Weights of a small mixture-of-experts language model, trained from scratch on English Wikipedia: 8 layers, 16 experts in each of 5 layers.
Below are experts of layer 4 (counted from 0) of a mixture-of-experts language model. Rows are named up (a neuron's input weights, with its number) and show model dimensions 0-223. Each number is 128 + 32 x the weight over its row's rms, rounded and kept within 0 to 255.
Before each expert's rows: "mostly gets" lists some tokens that are sent to it at least half of the time. This comes from a sample of Wikipedia text that the model never trained on.

# expert 6
mostly gets: " of", " on", " for", " in", " with", " the"
up0 [118 138 133 109 122  75 130  82 141 104 212 139 187 148 127 147 166 175 127 127 157  72  98 131 151 168 175 112  84 107  89 222 121 160 118  81  74 142 133 150 145 120  74 157 153 188 135 179 113 159 137 128 107 118  48 183 118 152 136 164  88  99 170 164 113  63  98 122 181 136 115  99 103 145 159 174  70 139 119 145 147 137 144 119 149  96 190 104 137  88 157 129 156 163  87 100 143 110 102 102 141  94 178 152 151 126 150 110 145 132 146  69 126 123 126 165 112 179 163 107  96 115 144 136  87 147 104 142  64 121 119 117 127 179 174 127 147  85 131  89 163 159 119 115 118 124 114 108 102 158 114  72 124 117 119 142  72  95 122 180 143 131 155 112 178  81 174 150 150 101 145 140 128 128 125 138 127  92  40 103 100  99 118 124 124 214 146  73 126 103 114 103 137 117 112 124 125 126 155 134 159  95 165 190 173 145 149 117  59 102 144 108 121 122 118  38 119  94 102 143 108 164 115  65]
up1 [137 147 112 132 129 135  98  88 130 147 106 126 133 100 105  88 102 192 153  97 123 101 161 136 102 141 137  62 130 176 137 141 136 132  77 148 105 158 129  88 121 143 167 135  98 158 149 161 110  72 197 110 174 126 106 137  99 180 130 109 155 106  83  98 165  91  79  96 116 112 136  71 106 132  68 132 106 141  99 155 132  66  87 108 156 111 145 153 173 117  78 129  84  99 139  84 100 129 150 142 143 126 164  97 100  70 170 120  93 121 133 161 135 145 152 105  90  88 170 115 139 197 103 138 146  63  90 135  94 171 125 109 161 197 190 125 127  46 190 110 129 127  86 113 161  72  93 146 151 152 136 111  99 125 135  65 165  87 156 164 156 166 124 130 155  83 134 136 142 131 161 146 184 145  96 201  90 159  84 113 140 169 134 139 156 160  99 162 136 180 125 150 177 100 122 195  97 109 117 131 147 167 124  78 160 123 171 179 168 132 146 194  99  99 133 153 139 133  52  79  94 146 106 140]
up2 [146 149 142  59 166 100 129  73 108 104 189 125 142 150 153  79 133 127 107 113  85 166 103  69 163 124 104 185 183  79 104 104 140  85 160 120 132 109  90 115 150 165 135 191 141  76 168 146 171 164 103 125 103 181  95  75 192 148 167  77  81 144 180 120 157 168 128 137 150 164 129 137 130 113 185 127 124 149 162 156 114 139 179 177  66 103 146 155 113 122 176 132 107 146 194 165 117 130 128 126  85 194 128 110 182  79 117  85 171 136  92 162 106 117 156  82 130 160 102 158 119  66 172 150 116  95 123 142 125 125 101 118 124 159 118 153 155 165 186 129 138 101  47  64 166 171 147  84 133  80 101 159  94 107 134 135  87 175  93 106 129 127 166 110 123 148 149  81  45 143 156 144 181 156 187 136 173 139 146 165 174 120 112 101  99 136 116 146 112 144 158 143 146 114 141 159 116 135 147 149  73 140 134  83 135 107 159 123 126  82 164 102 138 105 164 136 153 142 145 106  83 121 130  95]
up3 [113 136 118 111 112  97 130 171 114  94 164 126 136 136 172 151 111 109 139  95 141 124  92 110 115 149 119 174  76 102 164 150 115 114 138 143 161 112  30 205 134 123 217 149 161 140 121  97 178  91 167 169 110 168 123 112 152  86 126  91 203 118  81 208  81 170 152 125 156 113 139 142 128 138  50 163  89  87 128 125 118 122  99 108  69  98 136 133 107 111 117  94 112 143  80 150 108 122 162 144  89 107 145 160 152  68 107  43 117 114 128 121 153 119 148 161 107 119 106  87 150 119 163  90 159  95 137 108 190 156 155 115  86 107 110 100 100 122 160 122  81 148 144 143 105 117  67  92  99 106 150 150 182 123 123  61 101 141 110 160 112 174  78 100 118 167 101 138 123 101 184 106 136 186 107 120 122 170 155 173 168  90 154 123 130 129  81 133 102 173 187 170 125 160  79 148  60 185 160 153 149 117  86 115  72 103 153 115 152 143  78 103 148 138 139 137  90 121 152 135 100  78 155 118]

# expert 9
mostly gets: "ag", "ig", "uc", "ov", "ud", "ff"
up0 [ 74 126 130 124 125 124 104 127 141 135 165 117 181 207 122 182 165  93 123 118 149  92 122 152 132 220 150 149  90 105 140 147  72 110 133  98 108  63 105  94 131 138 105 114 164  98 165 108 169 161 137 172 115 125 180 122 130  61 100 132 105 163 147 145 109 161 106 127 175 119  62  73 148 155 113 165 130 113 127 159 139 113  99 180 125  89  78 110 147 150 159  83 173 154 127 145 118 106 136  87 116  98 148 134 140 107 112 116  69 204 155 123  91 151  64 152 129 101 132 111 103 194 165  93 102 201 111  78 117 109 171 137 109 108 125  85 156 156 171 129 121 130 139 108 138 175 196 106 164  57 122 171  56 115 127 131 111 176  69 164 134 117 117 109 127 171 131 111 143 127 138 136 106 155 155 116 184 108 133 120 117 123  52 140  79  81 129 130 167 158 148 139  90 106 165 109 156 169 128 110 106 166 201 145 133  97 175  79 138 173 131 140 129 188 184 106 124 120 122 161 189 151 119 138]
up1 [110 168 101 168 147 105 128 121 145 123 130 147 103 114 127  99  92  73 119 144 106 170 133 120 155 130 116 160 103 107  87 114 197  64 153 138 152 102 182 149 108 111 127 146 165 134 123 160  70 114 162 118 119 142 127 137 101 148 132  80  56 105 108 127 122 127  99 152  93 144  80 145 160 203  87  87 122  68 128 144 159 144 131 213 127 184 111 159 155 125 114 132  90 112  72 134 147  92  83 131 121 154 128 150  63  76 112 114 102 115 147 106 175 107 106  94  99 138 163 169 116 120 116 116 195 132 123  57  96  92 100 113 120 136  89 101  90  90  72 169 120  77 115 143  92 137 121 142 134 163 175 117  82  81 122 148  83 137 136 148 135  83 176 130 127 135 156 156  66  84 143 152  97  97 109 199 158 165 156 107 135  94 148 158  83 121 116 182  90 112 116 110 133 114 171  74  78  67 125 143 134 163 157 169 155 146 163 151 140  93 203  98 124  72  96 119  96 140 126 117  21  95 161 138]
up2 [118 113 108 138 150 128 105 105 122 123 165 125 111 125 164 117 117 122  59 154 133 136 149 125 101 136 145 141 143 127 138 112 132 132 148 109 150  81  60 161 123 151 156 186 148 121 144 160 105 126 141 212 140 126 107 131 145 144  80  72 162 182 141 121 158 155 140 108  96 163  97 128  48 177 142 114 165 119 133 133 161 130 191  87 156 125  76 145  75  97 107 163 121 129 105  92 121 165 106 130 165 147 161 106  67 116 132 112 176  60 176 132 167 145 155 126 134  93  93 138  87 150 153 110  62 119 137  96 114 178 112  88 149  40 156  57 110 117 147 185 110 160  91 120 126 152 198 133 211 191 145 119  98 130 135 135 107  83 179 129 150 129  82 116  96 205 103 153 187 133  73 131 140 103 158  89 138 179 116 101 126 138 118  93 109 131 145 117 136 119 106 104 117 183 116 152 200 128 114 140 149 108 118 179 147  74 141 143 153  90 159 196  92  90  94 139 167 167 135 114  97 106 146  47]
up3 [132 174 120 127 146 136  88 104 147 110 126 120 150 186  72 116 134 166 164 145 100 154 122 143 109 138 106 142 197 150 139 137 123  71  87 122 120  90 129 162  96 167  86 102  97 145 117 123 119  84 171  94 115 169 154 148 122 128 179  70 122 162 119 105 159 137 142 136 143 115 112 114 133 177  77  72 159  89 140 111 148 130  95 127 111 166 122 127 152  65 156 119 110 160 109 143 116 103 130 157  71 182 119 170 110 167 116 146  82 187 105 108 107 132 134  98 135 108 128  42 125  86 160 108 131 137 104  90 164 116 116 135 117 122 151  98  82  59 135 142 154  86  93 152  90 151  29  98  94 112 140 219 177 111 148 141 179 104  77 159 115 122  92 168 127 112 106 165 182  93 191 139 114 111 148 140 145  44  71 129 115 117 163  99 188 149 169  97  78  82 139 162  99 142 124 167 138 130  86 111 139 188 167  84 182 107  96 115 195 140 100 133 169 140 122 108 149 119 114 152  75 165 124  85]

# expert 12
mostly gets: "o", "ra", "ur", "u", "a", "re"
up0 [113 127  76 142 139 151 142  97 142  96 169 136  87 109 111 159 130 122 152 157 140 170 185 105 156  88 154 127 144 135  87 184 118 131 160  98 187 151 110 126 140  61 149  95 135  90 131  94 113  76 165 155 138 166 102 167 136 161 198 172 127 102 164 151 150 129 121 128 120  49 134 111 142 129 147 101  66 142 143 117 139 179 165 123 123 165 108 105 145 121 150  76 146  94 150 114 151 110 133 138 122 140 112  89 159 105 172 146 122 160 144 168 109 162 128 154  88 142 100  96 102 108 133 168  64 169  85 142  68 167 144 133 184 164 107 140 133  78 112 187 146 138 149 109 120  99 119 135 112  75 146  92  45  90 130  77 135 131 117 126 161 149 107 124 183 113 188  71 143 207  59 105 115 121 180 121 166  93 127 127 123 159  71  86 181 154  78  52 105 113 143 112  96 188 118 106  56 134 182 143 137 170  94  82 120  89 117 125  87 127  99 105 156 188 184 119 122 140 156 126 116 129 161 165]
up1 [163 170 116  90 144 149  74 129 128  93 164 146  94 123 155  95 116 158 119 135 137 138 141 164 173  86 160 148 114 110 119  94 151 110 159  86 128 118 136  83 141  79 205  75 157 150 151 126 129 158 179 116 133 125 162  96 170 139 115 126 112 105  84 106 108 144 111 133  98 113  97  92 116 171 158 150 167 201 140 135 158 113 163 148 117 105 171 183 135 123 209 164 160 152 114  99 125 136 152 161  96 112 148 118 101  94 122 180 132 133 143 123 173 135 102  85  88 143 125 146 102 187  97 154 128  73  84  99 136 124 142 128  94 121 120 114  85  95  93  98  95 154 145 108 126 219  47 159 116 140  90 152 173 144 124 122 137 119 119  86 165 105 115  89  68 137  72  96  87 154 104 127 102 108 124 157 112 154 109 131  67  85 155 167 181 164 178 174  70 153  88 145  90 151 180 112 165 204 140 112 121 151 122 112 177 126 166 139 178 172 123 181 128 201 152  83 122 150 158 110 135  63 141 197]
up2 [113 143 105 141 110 148 120  98 136 125 164 176 113 121 109 168 130  98 188  72  47  93 111 139 154 164 140 119 112 184  75 130 126 151 102 159  89 217  88 110  78 152  98 135 139 118 104  68 108 131 167 163 133  82 118  61 162  83  91 127 129 128 182 139 145  82 128  98 156 109 193 181 131  87  89 165 163 142 142 155 124 181 157  94 125  77 125 155 125 159 147 121 107  60 133 136 162 132  56  82 144 108 142 148  95 139 149 122  79 178 128 118 166 110 129 141 109 169 127  93 131  65 134 102 141 145  98  82 160 131 132 177 104 146 168 132  97 147  91  90 134 112 127 134  79 161 169 165 160  97 154 143 170  73 141 122 144  27 197  71 144 146 138  98 130 126 126 120  96  85 142 110 155  84 173 122 115 105  76 164 142 126 127 129 133 126 137 157 114 180  72 105 143 140 110 125 151 105 209 116  99 122 136  83 150 111 156 170 109 102 138  87 179 135  86 166 108 135 111 100 119 176  92 135]
up3 [158 134 115 153 113 137  71 165 100 132 141 182 120 133 114 113 141 117 130 120 114  35 150 148 172 166 105 174  94 165  98 143 106 160 187 106 173  94  96 138  76 108  96 160 158 165 123 131  96 158 137 121 183 123 147 139 110 117 120  99 157 106 153 181  93 163  93 100 159 148  79 164 131 164 129 136 166 149 192 120 125 118 214 125 161 134  89 140 141 130 164 138 125 163  93 166 147  70 147 114 173 152 100  83 128 124 206 189  91 128 131 136 119 102 114 123 153 128 108 122 143 107  86 195 150  89  83  81 120  49 136 110 111 119 169  89 128  93 146 115 112  83 121 113 121 193  95  28 104  94  83 131 105 157 144 123  69 131 120  99 143 121 151  94 144 129 124 135 180 121 152 138 198 145 125 178 162 120 172 155 159  80 166 135  80 158 173 174  78 150 144 113  82 101  91 115 117 167 160 168  64  97 101 151 127 102 140 110  93  97 158 122 119 133 112  97 113 179 143 153 159 121 145  76]

# expert 2
mostly gets: "ler", "son", "ford", "burg", "ton", "wood"
up0 [ 89 111 102  98 101 127 135 142 122 137 122 136 103 163 150  77 133  99 139  84 167 197 132 114 103 106 125 123 125 129 141 143 112 203 112 104 191 141 168  91 113 128 124 153 153 116 108 202 143 116 128 178 129 132 178  84 150  98 115 132 123 144 150 129 152 121 125 131 127  97 144 191  96 129  69 138 116 132 164  56 138 116  99 107  90 119 180 150 137 132 110 157 142 150 127 159 103  71 165 162 152 145  62 114 117 110 133 156 144 154 159  89 209 116 112 131 119 123 106 167 170 166 148 102  48 168 135 136  46 114  65  96 126  57 151 142 132 119 153 139 125  92 154  66  69 113 215 102 150 130 121  86 164  79 138 148 150 138 137 186 134  73 169 121 133 144 110  90 112 109  88 144 147 170 209 162 167  94 112 133 127 113 179  63 154 130 130 112 116 124 122 151 135  85 114 113 103  92 188 169 100 127 167 125 120 164  36 124 155 123 148 177 118 158 146  92 125  78 143 144  94  82 140  82]
up1 [115 160 176 142 124 134 102 143 131 139  82 106  93 112 132 130 109 114 167 109 134 110 110 105 163  79 113 152 171 104 147  95 110 128 129 130 171 197 113 111 119  72 127 169  89 112 138  94 132 196 183 118 117  74 133 154 143 120 138  12 102 138 102 115 140 106  93  82  70 119 101  60 111 150 120 128  92  85  78 115 133 194 135 112 142 165 156 133 108 136 122 112 134 165  64 114 139  75 155 115  98 158 175 141 135 126  97 153 175  78 107 126 125 181  89 175 146 128 159 123 105  86  48 106 127 138 132 128 143 190 152 158 119 105 105  74 173 124  80 133 129  95 109 160  95 138 115 132 137 177 142  81 120 192 129 143 109 132 126  67 207 121 122  98 149 138 124 147 123 123 178 197 152 187  98 150 126  81 141 115 137 140 150 126 125 110 113 135 149  41 210 154 151  92 148 146 195 207 116 170 112 140  91 114 151 109  93 144 109 132 142 131 121 131 194 113 152 107  96 107 151 108 101  91]
up2 [175 143 115 166 129 185 126 116 159 122 128 172  93 181 111 144 153 134 155 110 156 107 161 133 143  86 158  63 126 139 145 152 153 140 119 128 112 126 160 115 112 176 125 125 101 125 164  80  89 174 112  92  89 156  70 133 116 170 105 151 127 101 108  98 151 137 127 103  83  74  85 127 166 154 103 152 164  27  94 141  98 202 115 127 105  93 118  95 135 152 134 105  79 194 104 120 179 133 108 114 101 137 107 146 160 146 154 117 149 115 113  98  92  98 160 193 180 129 146 141 114 111 112 106  99 153  85  98  96 136 121  90 204 141 122  84 132 131 129 171  91  89 108 100 103 127 120 124 132 111 101  91 120 126  97 179 129  94 190  72 148 161 198 145 131 144 105 130 148 107 141 188 151 128 164 102 118 147 122 110 187  62 147 152 147  72 136 132  95 182  94  77 110 173 145 126 122 143 171 173  89  97 115 119 186 123  97 183 197 155 169 171 230 110 116 123 149 174 120 146 116 155 106 175]
up3 [106 109  75 112 144 118  86 151 131 107 151 172 137 139 126 154 128 206 192 144 158 149 173 119 123 129 141 152 160 108 176 114 186 183 150  90 127 150 167  92 151 116 128 140 116 122 140 150 142 189 153 109 176 177 122 114 122  78 155 128 128  67  80 124 149 125 132 117 195 124  86 123 173 127 126 110 124 170 121 113  78 139 123 187 117 106 135 155 147 126  83 151  84 154  99 124 148 111 122  82 115  76 143 171 143  50  98 160 146 125 124 154 108  94 130 121 145 187 110 170 174  26 138 109 119 177 178 141 107  72 115 144 136 130 132 111 157 122 174 149 110 150 168  72 137 101 167 159 115  74 194  77 125 137 147 131  73 122 172 157 112 109 104 148 117 115  57  86  70 173 126  88 115 172 178 136 123 190 110 138 132 173  99  84 197 104 112 142 152  94 104 166 113 138 142 145 113 117 136 114 119 179 110 121 109 119 157 148  98 143  86  86 135 115  98  68 177 125  52 128 147 159  86  93]

# expert 4
mostly gets: "ap", "end", "act", "ort", "ition", "ent"
up0 [ 87 111  90 171 115 128 103 154 159 119 108 143 156  96 136  91 123 188 112  75 106 136 101  60 140 137 151 104 120  98 120 119 112 143 190 127 111 100 183 152 107 143 121 134 105 108  93 141 155 126 144 105 115 162  83 163 112 144 142  73  96 134 115 101 159 120 173 156 159 129 102 128 200 137 104  84 114 117 158 157 133 147 151 169  88  74 129 167 166 126 105  92  62 149  90 212  89 126 103 123 142 117 119  87 165  88 158 120  61 122 120  98 106  95 110 171 107 132 156 126  99 213  60  99 134 135 158 127 165 137 163 120 110 157 133  68  94 128 187 181 129 151 146 154 100 106 134 157 113  80 154 138 135 148 180  64 162 134 124 168 116 120 167 162 126 194 150 200 117 106  99 128  82 137 114  96 114 119 176  89 147 240 181 120 143 154 176 108  89 111 186 122 161 115 177 130 137 150 178 135 140 156 110 179 138 126 171 114 100  85 138 172 128 179  96 145 146 116 126 174  89 157 139 116]
up1 [149 120 112 119 146 107 110 118 141 117 119 161 197 120 125 137 137  72 166 117  78 137  91 119 132 104 131 146  67 136 143 139 121 110 166 137 197 148 122 130 101 121 135 132  75 142 246 147 147 133 116 125 126 108 132  72 123  65 128 102 123 141 124  86 124 144 137 176 121  83 145 168 143 152 161 157 182 108 100 205  76 194 172 123 150 144 118  79 107 115 116 140 141 162  90 173 139  46 152 126 124 130 146 101 117  93 149  87 127 118 111 117 126 128 126 179 125 159 148  64 145 164 182 172 150 132 122 210 147 155  84 103 168 182 115 140 140 117 118 168 144  98 126 181 126 150 168 128 130 144 130  65 126 138  85 150 139  34 193 127 122 108  89  97 125  89 132 162 104 139 118 118 136 166  94 129  88  50 113 142 105 117 144 110 124  99 140 136  95 129 170 186 162 158 123 117 158 173 177 207 164 203 127 160 100 165 121  81 103 109 156 124 135 132 115 110 120 132 134  89 128  74  72  93]
up2 [134 138 110 125 106  91 122 119 135 115 101 180 104 139  65 106  91 119 143  65 125 109 139 129 129 159 191 166 116 124 120 150 104 157 189 126 155 144  71 123 184 156 134  49 120 101 155 134 172 128 171 110 124 196 183  95 136 116 176 133 188 100 102 118 200  93 123 142  79 159 125 142 149  59 108 147 132 114 121 101 139 196 163 129 138 115 117 126 119 158 116 115 159 120 116 125 142 145 159 114 154 162 105 133 104 118  76 114  86  81 124 131 123 126 132 141 133 106 127 115 123 131 131 205  40  46  95  80 115 127 142 124  66 168 140 139 121 174 178 117 146 181  65 124 190 173 107  73 113 106 154 163 149 133 158 129 121 188  61 153 121 119 111 191 103  77 123 160 118 131 162 167  99 113  93 156 130 158 117 179 158 141 100 148 159 151 174 102 140 114 133 189 113 131 181 147 103 178 106 159 139 126 126 112 199  99 142 210 145 113 161 122 158 147 125  94 176 123 139 129 172 172 144 105]
up3 [ 95 132 116 183 101 137 131 122 129 131 104 116 142  87  79 106 148 169 173 160 158  74  41 129 155 175 111 135  75 164 126 130 110  91  93 175 163 150 117 155 136  93 201 115  85 113 155 165 186  99  72 124  69 117 120 141  92 177 145 114 111 106 162 107 136 116 142 124 101 107  85 130 133  73 146 172  67 160 128 179 150 141 106 117 184 199 125  92 139  77 109 110 157 137 143  84 125 101 162  74  98 113 137 154 135 127 147  98 131 107 120 133 136  99 105 120 109  72 129 108 122 160 105 124 104 117 145  97 105 109 150 121 131 188 137 152 137 149 149 166 174 138 196 141 158 140 151 100  91 101 180  54 129  99  59  92 119 125 185 133 156 116 103  61  97  86  99 152 118 147 188  98 103 120 183 135  90 144 114 111 144 125 117 108 151 115 124  41 108 122 114  80 177  81 168  90 108 135 128 107  72 130 118 108 100 141 148 110 116 164 147 129  92 165 167  70 123 194 127  60 149 131 189 146]

# expert 1
mostly gets: "ers", "ions", "es", "ations", "ings", "s"
up0 [ 56 119 116 102 147 145 118 177 141 104 116 193 144 111 174 134 148 168 133 146  73 172 147 156 124 225 118 143 106  79 142 127  92  71 171 118 133 153  72  87 163 139 136 150 160 146 111 126 109 104 126 114 123 123 145 123  85 130 117 128 142 152 102 110 131 110  50 160  71  76  92 156  80  74 116  71 154 128 115 131  92 167  89  96  91 168 179 106 158 171 192  79 133 164 114 142 129 112 172 150 108 127 152  95 152  94 147  87 121 130  82 119 141 150 152 130 103  93 102  52 108 104 179  93 151 142 144 146 202 116  88  83  98  94 189 117  82 146 106  78 135  92 161 103  97  96  91 180 144 136 103 101 126 189 178 113 127 103  44 111 149 100  98 141 148 154 115 104 130  89 157 175  73 109 113 149  70  85 137 154 203 139 123 141 111 153 118 111 145 170 104 108 166 110 130 122 109 112 152 154 139 147 120 160 159 146 160 136 139 116  65 153 113  92 109 130 142 132 166  58 134 130 119 162]
up1 [ 88 141 155  98 120 143 131 107 145 127 132 138 119 120 135 154 111 144  98 156 139 154  80  59  52 150 123 141 126  89  99 155 164 175 169 110  84 110 136 112 111  99 163 133 147 136 179 112  49 128  82 117 139 165 131 132 141 107 144 111 115 142 167  49 129 139 134 117  85  96  98  51 177 134  96 120 159 155  39 157 171 123 194 130 126  66 128 130 124 119 133 110 140  94  74  99  93  94 136 137 200 119 189 112 116 133 156 116 139  98 204 141 103 193 127  58 129 128  94 133 115 116 140 143  77 157 126  74 129 104 179 104 133 141 147 108 126 146 116 128 152 116 112 178 143 124 149 160 154 130 119  78  82 134 149 114  80 104 143 175 116 102 170 135 142 164  85 128 111  95 169 190  81 118 132 125 159  77 115 122 105 181 108 184 133 156 110 154 130 181 115 133 124  21 152 157 135 105 102 123  92 133 131  76 126 117  73 144 202 106 102 157  72 129 111  98 174 131 118  61 158 125 112 148]
up2 [178 109 109 135 125 139 127  97 142 131  90 115 148 100 141  98 126 146 145 143 108  56 161 108 142 196 138  72 142 208 142  83 150 154  98 145  67 125 119 106  80 110 175  88 117 190 155 112 106  96 145 179 127 128 102 100 106 135 150 131 114 142 108 141 123  74  85 118  94 103 146 202 109 139  98  77 120 153 129 115 132 129 134 175  55  39 174 100 163  84 128  91 119 132  94 115  99 106 122 195  75 137  56  98 107 152 100 114 100 136 125 129 140  92  80 213  95 133 123  97 155 113 197 137 131 151 100  97 185  86 155 127 120 151 117 127  95 151 148 136  95 140  99 151 151 159 134 131  79 121 129 166 152 186  68 221 165 135 137  94 106 107 102 145 145 136 161 150  89 191 117  85 109 111 124 152  78 166  97 108 170  95 151  60 118 115 160  99  77 141 105 130 116 104 145 185 103  95 123  78  87 144 150 124  89 160 118 133  98 155  86 129 148 132 140 172 114 140  98 129 117 110 123 171]
up3 [122 184  98  90 132 139 123  76 127 103 144 114  30  95 142 132  99 156 107 140 132  66 143 113 132 136 157 111 148 131 122 139  91 184 141 110 141  76  58 137 145 197 126 166 133 120  53 143 199 123 171 126  94 132  72 139 137 102 118  78  76 103  82 129 108 148 139  99  84 176  97 149 141 108 142 147 124 152 140 107  60 127 150 134 136  90 127 140 168  97 106 107 168  93 140 129 132 136  89 101 103 145 163 129 174 189 123 166 104 144  51 103 119 166  64 102 136 139 114 202  48 118 113 132 138 139 134 136 119 113  72 168 161 106  86 127 172 182 117 133 139 177 136 124 143 130  91  93 131 177 146 124  95 175 114 138 127 172 163  91 163 121 145 124 124 127 145  91 110 113 121 132  99 125 143 163 165  46  85 156 121 110 117 161  86 147 141  51 179  94 124  80 140 125 135  61 151 169 182 128 168  76 113 112 158 172 125 170  80  69 123 131 129 117 123  97 146  90 133 158 128 101 131  90]